config.yaml
d_model: 320
n_head: 10
parallel_block: false
init_std_qkv: 0.0302
lr: 0.00869
weight_decay: 0.0
lr_head: 0.00217
schedule: "wsd"
train_tokens: 484600000
dataset: "wikipedia_en"
Below are experts of layer 2 (counted from 0) of a mixture-of-experts language model. Rows are named router (the router's row for the expert) and show model dimensions 0-159. Each number is 500 + 40 x the weight over its row's rms, rounded and kept within 0 to 999. Numbers have three digits each.
After each expert's rows: a language model's description of what the expert responds to; "mostly gets" lists some tokens that are sent to it at least half of the time. This comes from a sample of Wikipedia text that the model never trained on.

# expert 12
router:530506506468504470476445441481538527470545470468552518522519531492496554505569571429420461548488507476538446508524499531489521475491497488530564551492514536482448538435504420483476491473505493473499445522500522541504601519550472429477460468580552510541524512562463509423473475410535552520559485481558450505506562572481452460513507450537475509549490494539512529505472464469412478538568481515478567508528516404530450466472562427573478561517488501528500419522562473524443439491581537
Topic nouns, sport and film. Common nouns after the or a in sports, film and institution text, such as season, team, game, club, film, University.
mostly gets: " game", " team", " season", " year", " club", " player"

# expert 6
router:498423434453448480508446462479612506497465501509484476501523511564526533539527487556480454481497459503491479515598491460461420499553502544486607494513464528510536481451597471452438508517425533475478487456507488573483490525504458517514555516566525533610511518524482533477469515552526580520537482490543512496506482477440499417510515528522487502477513523467503529498470507455414507519505482469520451544469440529531475466477537487493463558631500500506529527521462464527486506444528523
Mid-word pieces in foreign names. Short vowel-led word pieces inside names and foreign words, especially Slavic, Hungarian or Asian, like Jabł-o-ńska, Sz-é-chenyi, Zh-ol.
mostly gets: " Ko", "go", "ü", "do", "ö", " Washington"

# expert 13
router:476457452493451553518471488398496512534538491524520486420533588556541540504528526477430436528454515461578528490500456503490457491508408453481520494433489627517546496481534438461492507500510493484483457539535505530531520521493469466491485493488561515525526565510575465541496530481519484562492536503532469583483509472499485432510480443540512476516459470473517477544534429490451502488559450523601539603522485519468495469507535466513494527576562485509467519526509432535466509474525525
Dashes and math symbols. En dashes in year and score ranges (2015–2018, 3–1), slashes, plus signs, dollar signs and LaTeX super- and subscript markers.
mostly gets: "–", "/", " –", " +", " be", "^{"

# expert 20
router:451501489526475488453457487478513519568435450572484504491562480504429440526513521485531476468513476489529430463550511518503546482515460500505491468450505505500462426498610524487476447521485523524502424484560520544534534530499502504556493542559509535550457550496477494554497517421521512453518570456476488504512596468433554553462487543552466476534499445525551512548511469502507491569525488506514490498530491463491480500472526547496475580507441525522459530592526467583530470523586563
Articles and conjunctions. Function words that begin noun phrases or join them: the, a, an, and, or, his, her, she, often after of or in.
mostly gets: " the", " a", " The", " and", "The", " an"

# expert 28
router:504483464384528493467436487494509532505489505487474506484541526446531492596532526496480483459420500480548516499505501518536503526506439500487550503424440493547451543422509493431465498459492528509468453534511471499505538482514400440519445504583525476568468589525492520499526429443489541511473517498607486535499599534377462485472493446523478443542449467509510525554493472493463525590555462518551529481511452451474473482512516510530507554495535513525529510537485456539462491525546530
Lowercase word beginnings. First letters or syllables of words after a space, dash or bar, such as ce-lebrating, en-ormous, dis-, re-, and single capitals in codes (JPN, T20).
mostly gets: " c", " re", " p", " f", " H", " b"

# expert 11
router:528459471483525560444425499477503490490523496544544481458525470465483532570506526470475475543506506462488503544551476537461561481474445513463477509487492504573493503446522480436520436524535491470468474516563493486431501492522571503511457559551579545532560518577545568447535518496514542463464488495538521550471577479483464455479508524534459490563539544549503516464523500481461505480569485463604511507448491498448482426409543498467452541512526520496483471518519469532560478506509552
Line breaks, copulas. Line breaks ending list items, table rows and headings, plus the auxiliary verbs was, were, been, had and became.
mostly gets: "\n", " was", " were", " been", " being", " became"

# expert 17
router:527502581512545558537479451450517572528441500512557515569524506471553539556495490493510450485464517520585478544508536494504543483480473555487513491448474551499527512500571458484464462509460526463465423477539550550486600417509473475553485503520509455553566482507469497446480450501493524555502487523487501447449519587454439459427516509501464455563533495544522540504499462500483590526524408448564510529548462460497443486500525563475502480525491480533535515527531485514525529548511463
Field label colons. Colons after infobox or list labels like Motto:, Area:, Occupations:, plus equals signs, bullets, slashes and dashes in structured entries.
mostly gets: ":", "=", " •", "):", ");", " classification"

# expert 9
router:500440547475514545509436478457546529564468456553495539487495491513526501506543486465467523520481470508519534519566475527519451481471454541511532537480505574553498552526579470446500485455469557484474472529482534558529479558503538421550583485552552461542507534535469444500463540496523477478570511473509448530470487561514503487502568552547455534480529550538508486519461474501399500520523435466521498516513474535523452488432574525453410567593506566573489545529480475514501527556558532
Nationality and place names. Demonym and country endings (-an, -ian, -i) and words like American, German, York, Carolina, plus apostrophes before possessive s.
mostly gets: " American", "'", " York", " German", " French", "’"

# expert 2
router:509507508478492493489434455487519463541464456506521501490490503479487493559558486447518478534526499471592536541562514543446483455479428520585520507453439535495433540516566430477463470481490517517443434511514538501495470462527493419615515536562549529507548488616470461425533573520572529451530414476470466472464506553457424487479447475601484489546478491607555514519449429456434504529611496509506470541496508535500427516475540534483522517578449501476460489508505432515545487476542540
Sentence-ending punctuation. Full stops ending sentences, also ")." and quote-periods, section heading markers like ==, and clause joiners while, but, although.
mostly gets: ".", " ==", ").", ".\"", "\".", " while"

# expert 4
router:502405562434559529496458466468520498590569401480551543403522515545514502484534529455500472481449521518541530541513576542470520470480428506554567509477527507539447514509517523430517497495475536439504403555531480554457534459441475542491517506500568514489507520463509508417499592533543536482474477409521520509462527563582413496565517511553476504499446513585512520514522488524474525503487513443528559529516468478500477488484564552466447526584478474432488503488545455514495465474481471
Name-ending word pieces. Middle or final pieces of proper names and foreign words, such as -in, -il, -ton, -son, -ville, plus whole first names like Paul, Martin, York.
mostly gets: "il", " Paul", "in", " York", " Martin", " Thomas"

# expert 15
router:526511584391493515472415433511465550493470481580531552442455582392503488542526512448474483505510466534547527528518452576466510450520467557528534499461551498506496523498535449475483483504554513513527500524522544520547545530515437541518471527504529504508536493519561551415497488449480529533560461527470450473512494439493451537539459513523482433552434512543458498456508510516545529543532494559552478532543510471505470520478573424499494456552482487485476463578516426476569518482553492
Word-final s and endings. Word-final pieces, mostly plural or possessive s, plus t, es, ies, completing words like car-s, tapest-ries, Cap-t, and particles out, up.
mostly gets: "s", " out", "is", "ts", "t", "les"

# expert 10
router:544484514461483486466503488499502508487488451489546547454581519515496524529483448496492480434514545525554458632524489498466476518429451572537518561446473492472420449460472482529509474498490517438491497431529558532514508504497473482539518486553529563525543536548455461518483478472440497556455486449505537557464525439475498517476546541533454455546502532526486476540443448512479545497503512411500433530454461527437456477549540483467504514543498455448407531521531457538429470522515489
Verb suffixes, name pieces. Word-final pieces such as -ed, -ing, -y, -id completing verbs (worked, trained, considered) and inner syllables of names (Khalid, Schneider, Delhi).
mostly gets: "ing", "ed", "y", "ding", "ted", "d"

# expert 0
router:495467548444446479542458501535527503557450490543472518483689541479582450579517579434501474477485552547555411528484534449508524496543527536505547492425458470502513538470528474443473440476510482486487462495562515557496493498465457510554494528505528524510478517519521457516446530484457576465493475459522475560473494515483491462482505541583454508462469549505510529454434489537436510572533467536556463527466516474437446472453517523476509536487477584477522605506455451493439486509502546
List and heading markup. Line-initial hyphens of bullet lists, == heading markers, and opening quotes in infobox lists and tables, like "- Location:", "==Early life==".
mostly gets: "-", "==", " \"", "===", " ==", "===="

# expert 18
router:522486512473499431484483467506545531507463479507522522442516533506472552547555533472492400517560480556537532499493453454516463498467432563496571484474503484523398551440528440460443468466519523525498419509601455590494470498552496443495476498525522537501499580521483547429528493472478504469481473515497448548483520502501465497537501492583486494461453562519559486544483420423466594487467481483575512578454494418468446449460531493513475522547500492550505537566469495519525523590538553
Opening parentheses and brackets. Opening parentheses or brackets after names or terms in lists and tables, introducing party, dates, authorities, e.g. "(W)", "(born", "(Zeller, 1".
mostly gets: " (", "(", " [", "[", "^{(", "ix"

# expert 22
router:487479551465473462459477477518503504516488438518510497472487497481516516449506499453433491537533546458515500571506558489495379517450516552598495448455389545506454537490487464452461502436496520519494509502570513499470489464502442507574455633505548537513567516561481490506516518424515556508496467487515449522465505482464382476512504480520466410499459505509506508523489429465508495530552483486655498516463400523437495535484504491517495545504394479540517467531560495492473472536562529
Prepositions. Prepositions after verbs or nouns and before a noun phrase, such as of, in, to, for, by, from (Due to, Out of, Gulf of).
mostly gets: " of", " in", " to", " at", " for", " with"

# expert 1
router:516451547388472503433456487489505549519455420557530512466518521489463501503560536452484462494488456530543510470545483460451542482468480568489605521433474528543463561507569523474458485521462511469512461530520519517522518464529480525487551508552539507496529551482443465496446523493463525484487448483502503574488556443464473483517486496508486439480437450517555437540462447469565511515549421537522531534508490487498453572484503481579430493546493574503559453549483506539489466520503493
Name-initial syllables. Capitalized first pieces of names and foreign words, such as San, El, De, La, Van, and the piece after them (Tamil Na-du).
mostly gets: " San", " Is", " El", " Ni", " Du", " Sal"

# expert 26
router:546391509443477532448467439492503484518496512500497498413504515469494506527567562546493477487468505533611542532550462480425536420452456507563564525485405583553424525465569436477499521406472481499451466541534488545505536504506454508605471518534528527542491488512506450494494489446504503495457445427539499487484561482491474461544510463544474478442433527505589543525458500501501459457534530474469541514497480475528553464471538447519431537551489520478461520494516517532411482510578503
Table cell pipes. Pipe separators between table cells and markdown divider rows like |---|---|, plus semicolons in lists.
mostly gets: " |", "|", "---|---|---|---|", ";", "|---|---|", "|---|"

# expert 31
router:552469531401485469490387502454469515542468485505594577387541577522492504500507578446448505507541493453514511515507458509471496502493502582456506496455474546579436521494480473476486465422455546537511525512522466517453558541490452458501499520605520494523517524505526527495538506500542520532512485493512426495502502463464485488463544487528461466565475561455590572495490452480454544521564513523545517554550476435450503547455501527479548541495507515456488560509519472535453476582487564
Coordinates and units. Degree, minute and second symbols in coordinates, unit words like km and mm, ordinal endings (3rd), and pieces such as Sant- in place names.
mostly gets: "°", "″", "′", " mm", " east", "·"

# expert 25
router:510476478426478562468475512462482500541516475519462518455553477510462512523546522481416510455505491497579548516570526520510480514478500522465562531504494513537498549397499416440456471429505520496447478506563496539537615529502432479528473484538584516519566504511470460523515499455517513501510473467517488443502525481466508510490467475558525487435484564489528560541536457462482501554541430536504534474556468467524454465468498423532460511501550533540448487549508513539463429525502529
Month names in dates. Month names starting dates, mostly in table cells or after on/born, such as August 15, September 10, December 2017, plus other table words.
mostly gets: " September", " August", " January", " May", " July", " March"

# expert 19
router:529466473420575489516445475442563494516435465498448562514498505468478527483519480437472475421410474511501510481485481470471469450448456492488559567520487487528466586504526483455474437473457460565488422487521465532445555511520494480547488468538558505530485555553500460474449534460504538444478486473583489569531539520380543469493460491573501537534502409536538450501477520462464478500547530454520519534482490453470497527453516486547487531514531492483554482540557454548462494519597537
Descriptive content words. Everyday nouns and adjectives after articles or possessives, mostly in reviews and plot text, such as love, social, war, modern, mature, human.
mostly gets: " love", " close", " grand", " world", " economic", " social"

# expert 30
router:542460571412524457513391491448548490486493377488476575430493502476509459512536598547465511509508490491539510493528501472473455475456416523462512463483457578552446526466506463467408461503530500496511495453547471526498552542550428500488537488534488480580564520489488529478440537467569496490541524515512455500511525592442447451476548493555496497537465489545504570487486486464462497524499452481490494537521444490483504518453514467494471514497529520452511488557544531511499453568520551
Infobox field labels. Field labels and table markup in infoboxes and tables, like Genus, Leader, office, Website, Total, Born, ---|---, and byte-order marks.
mostly gets: "---|---|---|---|", "|---|---|", "|---|", " MF", "History", " footballer"

# expert 5
router:566455533467464486499522506482523516535506523456508498460513509468526561492489526498427473584550509546525462546554509468496439486486491533590501526519443579536524512519479426481517438487431542504430506428526559523478525536477499498503566436497534485475485525513552503448531579511558523516524494461477506482540535429487543481525501469550454524545530488479539622510463439483379487492486488528498522534483512554442488449453577498468452533530517521513446495489541458532449507514525558
Common noun bodies. Content nouns and word-final suffixes inside words, such as patient, species, railway, -ation, -ical, col-our, motor-way.
mostly gets: " patient", " Marine", " construction", " collection", " species", " railway"

# expert 3
router:514446519464548531472463462503485467506474491518504494493562516536510483559503654507504466511475495499554457524490487397504410504477477488536490490418510502513481531555501524444491432428523509443421496506556518567489544522475512519479476524537544538486526481564483475486488497466517537481510515470511442493481544500442471486461520529541414446499499521515500543488502429504474505506531510565542517507486499464485500462454556461506494505482481523491510540513534533517497480467534507
Single digits, "al" piece. Individual digit tokens inside years, scores and table numbers (186'3', .4'1'7), number words like five or seven, and "al" in Several or Visual.
mostly gets: "al", "6", "5", "4", "3", "7"

# expert 16
router:508524530494526434539465488531490480503537480535547546511498588501511493558509560479468456552473458445522460512520446524516506527449455462558577477496548562522443498493465455504479506478543518415490437475583507587512532524553520476622466525527564512507477457563494523507518534418500423467458487506484464539460463500473512465511546494520479510454512566485533509540446464505475459541592486480573494545509410497498485459459496520536426506536581554554495463516485504509476444571541523
Commas and agent -er. Commas in lists and after names, the agent suffix -er (presenter, developer, outfielder), and auxiliaries like is, are, has, have.
mostly gets: ",", "er", " is", "),", " are", " has"

# expert 21
router:482489507481584491514458464482512471602537482579466487474550519487434460540531522506479463489543512519555523495547545548440506444509438549534512478481499572485537511465575446436466445494529495427471473465519543526489500474460501515532532514550516554463544531520585504396463460467485530459527507540511394475479568541479459481545485498569476516592556562528570572539482461461561549500519502457501464527507517480426453404499581472571468537574481534510451478489521520491469479581555510
Word-ending e and closers. Final letters of words, often e (Gaspare, Due), a, or final digits, and closing ), }, ] or quotes ending names and parentheticals.
mostly gets: "e", ")", "}", "\"", "]", "ise"

# expert 27
router:563443460503558510524457510456531497547465501524485512467523569508519522494564575509457476513534520512505496553556460536450494479555492542516532482473484553583512543505525448451509449437447524484528462514551588567495518486508511491502556499556538535520499495547494517532504544365483508475474500476525471532532500469434533472527513456548465471567471513530474445512460494443470503561568456408537413533482512559465464543472530458416448575526513526517541489552479455488493526517636535
Verbs and function words in narrative. Main verbs and relative words in narrative prose, such as that, which, released, attended, verify, advanced, often after was, to, or he.
mostly gets: " that", " which", " what", " tell", " take", " said"

# expert 14
router:546580525681506511495481526481482432456490529466465503478476472523507522499510464474462531504458462476533517500521491516489549500487482533473458500529474417473501514508440530500496479483500523548487533502451495485491496503502516509498460466467418487508517503511473514577485509528489485520488532481520466478513468462523544441499513516297507517459489474539517524447500522562501485513493508512415480479499505519474473556475466483517554453490490516456521500521496532499510504514512456
Spaces before numbers. Bare space tokens, mostly after table pipes or commas before a number, plus adverbs like later, eventually, meanwhile and additionally.
mostly gets: " ", " eventually", " later", " language"

# expert 29
router:529479523440478465510516509473491472509418525581439467458545583469517520579527524538440462535506479488561504514550508543426471478500486470493520472421466524578490532489558495462482439446512510495399514461515527518560469483506496462572530517520532480478485588537492522426514524498506532504513510488535418502448603541483503499454483422504452470474407494496522515527506454491416488507551438529467510572438461521433490497448552502436487530515490525557513541558523484494498515550558498
Initial capital letters. Single capital letters or short capitalized pieces that begin names or words after a space, bracket or hyphen, such as A in Abd, compass E, W.
mostly gets: " S", " A", " W", " K", " F", " O"

# expert 24
router:543471486449441502472469492469521550568479520535458476490503499531471542509497589523477510592484461524534455525498577520474520482528519529466549522476499546606436499474524500445480468461415522469493486464522552519457496526515475515562511485486536510501488555497524502519564474499530538502509468476539473500470490475472455463510516479549508479476496526483526607510476430494381467497523475545504540570497520498440462508424546471445443535536505553495485487484543511553471530604470519
Clause-opening words and pieces. First token of a clause or sentence after a period or comma, like He, It, In, Also, then, can, would, or first name pieces (Co-pper, Ste-elville).
mostly gets: " can", " Mari", " He", " Hol", " Can", " Sel"

# expert 8
router:459456555474518554484472413464473519498484493502474544518514567424563527533521555483474473483471524542563434499500539477450534461526482514530517495476508525519470528444524439480481487443399499445483454532585554543523525477512490476535460489512546502529502513547481448430528514456464513503500483458544516513497522475458497511557497526551468515486476527494513507435409430504433466515553471498622490563516457471508457465431553484492504569559522580516483511548497377476487474550628499
Zeros and twos. Digits 0 and 2 inside multi-digit numbers, especially the 0 in years like 2009 or 2024, IDs and table figures.
mostly gets: "0", "2", "1", "3"